Below are experts of layer 7 (counted from 0) of a mixture-of-experts language model. Rows are named router (the router's row for the expert) and show model dimensions 96-191. Each number is 500 + 50 x the weight over its row's rms, rounded and kept within 0 to 999. Numbers have three digits each.
After each expert's rows: a language model's description of what the expert responds to. This comes from a sample of Wikipedia text that the model never trained on.

# expert 5
router:545465515370458527574531472442453484465481452416560431492479437476422544554597469541493537522463590423533361551539498444554486507490426525508486457520479410541495605520523494456447498429533569537547504541450446582644488477452494519479443553511391484516514548456511540495550422430474390513
Description: Numerals and number words in tables, scores, dates and measurements, such as #114, 21 July, 2-0, seven.

# expert 19
router:539541532440488533441596527528459453507534478551549473452535542590475569607568523502520555543469494415581525489525437485494534500525472438537472434503494504548461563519499537450485461545440585457582460471578523500581502575473506429415475647521498477537473545455471564447525447483503367523
Description: Pipe separators after numbers in election and stats tables, plus semicolons, dashes and subject pronouns he, she, they.

# expert 12
router:553587511444449590526492513545412460428447500516489458491560508542522575519590463516400529569476450523460490562450441549531488549529485445578460421521513461503424490498442516515371489470491529533529445501447522584536466565395440486480465515592522525459468513506460534466543500509401485492
Description: The article the/The, especially in census boilerplate like "and the average family size", plus colons and == section heading markers.

# expert 17
router:591520562462418444525482566419444492389531451637510407505587492459473597521554503520391520508453464485557463408533423506509528501483418441547477460549507511515429560448517532453513477481548483518540483486500532551557460547405447543431494568492413520488412553445504532462515490554482417481
Description: Word pieces containing v, such as ev in Vevay, av, dev, inv, mostly inside names in tables.

# expert 16
router:555448594497472487466534419520507414516472473483521431479513489613495522523502464515469486571500413492556499541523481480534503594531452438517428462482481463451514541451555561489467480520456589433476489533463515558471444573430458507516511496459481444494525515538430490439621466554531431507
Description: Forms of be and became after a subject, like was, is, being, plus closing slashes in IPA pronunciations and DOI links.

# expert 6
router:531502613401460494459520405499452450431450498540546472514545515582577518546585516533532584528477523532587500485533432470528511454499503438543464407472511490498453568538561536464430538498515582526499447466522542553568459549439484511486462594488488470561414482459461590449518516494524490523
Description: Commas and the coordinating words and, &, but, or that join list items, clauses, dates and numbers.

# expert 3
router:527540511432499507537484433519468434446385475516531463464503495563563607539501513551473514481401454429398496509541472540517471556499455574523482503484482424581402539575465532459428499508428509537506442464526545554566436480498366454401469531496438518551542531494503582444537482456537433435
Description: Middle fragments of surnames in name lists (Rod-r-íguez, Sch-r-öder), plus possessive determiners his, their, her, its, 's.

# expert 11
router:575533535425510542476485425506407526419459548458514446477548459496435511576462441591512533497478506483553434522465440483497581464509501442465516464457459451542366559435551547478421522541529506548547539514471553558576420572416535484455489598538485489539539560447417553490573474365526439535
Description: First pieces of split words such as st, ex, rep, c, plus byte fragments of Thai, Japanese and Tamil text.

# expert 4
router:507520507453481548534490474496482537463418487485617497493587497527525532468560450484386515540451478403512462530552506551531517437525506420505430502522474435511496607563480546406406529463517487404497506451459504556535493508504424443483530564551422465515458472493420588484571419460428469505
Description: Nouns and name endings in infoboxes and taxonomy headers, such as genus names ending -ia/-a, Career, Website, footballer, politician.

# expert 18
router:502541439452467600509482589502508497467632475540554415471504537505538479569447513551470662515456545474420467593516474426553524484458437544478393460510513442547509521401501486421434525475570485479532443514407514546569464562579463434478505560491441585464464565444430576510564599430483469423
Description: Short syllable pieces early in words or names, such as in, cl, re, l, an, as in discont-in-ued or D-in-osaur.

# expert 13
router:566504564421480476509537476502457493492459398554499395519516498673465523574521497523569622538432463503551492517458516526494488501546497488455464466542465488552393581541499578401443457476480498508490496483559523513513433525435476472382563531495490540567407483438479484551586500448530529468
Description: Bare spaces, opening parentheses, periods and dashes that come right before numbers, mostly in sports stats tables and dates.

# expert 14
router:551480499417441567420589463481386519495478528549549521552450517600547566552525488520464577461470480446578475485571478490481549448499576444489492461557478491472467585491480506453420409411499421510477444532505536534610464487494519520393423537473439525511464534519456585501515468433464522490
Description: Tokens made of m/M, like the unit m in distance tables, MF, met-, plus auxiliary had, has, have.

# expert 15
router:555468528392453465433495557465397456518485472472504472508544511545460527538572424558446518542497439440611503514450410490484534556558421492412411518515429459556441530474544562455499437415413477487531424560520503528501421565502537478459521547492453517563468568462501526449530482462462453475
Description: Newlines, paragraph breaks, heading markers and list-item dashes in infoboxes and lists, as in "- Species:", "- Directed by:".

# expert 7
router:595541574418515535541527451527436495534454499472498394529560528533472488547563491616516645555420500467552451523512406481488577544458488471472510449524495415523469599495434477508454429464443468441549508445515527586557484567499454478556520540508475497461458665417372514464575626466424533572
Description: Initial capitals or first pieces of proper names, especially H and K, as in New York Herald, Key dates, Kahne.

# expert 8
router:527423549374502523469525474538513472466477442469547495504509469574454568553575513522461543590451535480481481482454479578517567539423483444563466498477475487480527545496430575484440491468582456442531475493473536534579431510496383583498452528522484451599532541463471474492551404502496479526
Description: First pieces of multiword place names (New, United, South, U) and accented letters inside foreign surnames, like á in Novák.

# expert 2
router:503561560427380551526490510490479423475473392500550439476492575589435538514619447535483566573404474401492504516485448464499594482531485513537497525505502432570443605516505486522426520457479516465505471534538506447488530482400442516412466492532485478521525496496528570481490543472563413533
Description: Function words linking clauses, mostly to, by, from, of, plus temporal conjunctions and modals like when, after, until, would.

# expert 0
router:515507521410461559523539411490459517448475412510512437449530539571533539560578473474392523550487431517532407548464481583543450615460538504422490483526513503476462538544480522485480493438477566547600455532487470493472527506503453535498591547452491499574403547467462587549588524455537356520
Description: Word pieces inside Slavic and other foreign names with diacritics or z/j (ić, š, ž, Warsz-aw-y), plus year prefixes 199, 201.

# expert 10
router:532528556428450489529468489496448569501466468503586476483548471534528561493580509450508553481465531426509458512455509555520458545501473488486479494485498371537477491558529543448432476467461491564514480511469486441565517577429392496403524573504484432625477543438513534416612490484477422550
Description: Past participles and verb pieces after was or to, such as used, released, announced, and endings -ed, -ing, -al.

# expert 9
router:564433550424474535549447566519473520510510500433557438520464523466499610550502440488444587567472532444538490523485426450455495564552473455456496553527496437508453578487419558502452577506490515474555389528541528522551449619526473501484507532577525543464418597463419479500541532463523456515
Description: Prepositions and spatial or size words in descriptions, such as in, at, near, north, wide, below, often in botanical measurements.

# expert 1
router:577520568414462490475542454515417428453514473529530461565567523506511584534575557520448456538398399415477516552575397486520458538440444470486488466500446457504466658505502537458489511439444566492488503493521479579537490531415453444488428614504503524664497519498508410418619542433437510569
Description: Plural suffixes and plural nouns in sports and general prose, such as -s in INTs, -es in losses, students, children.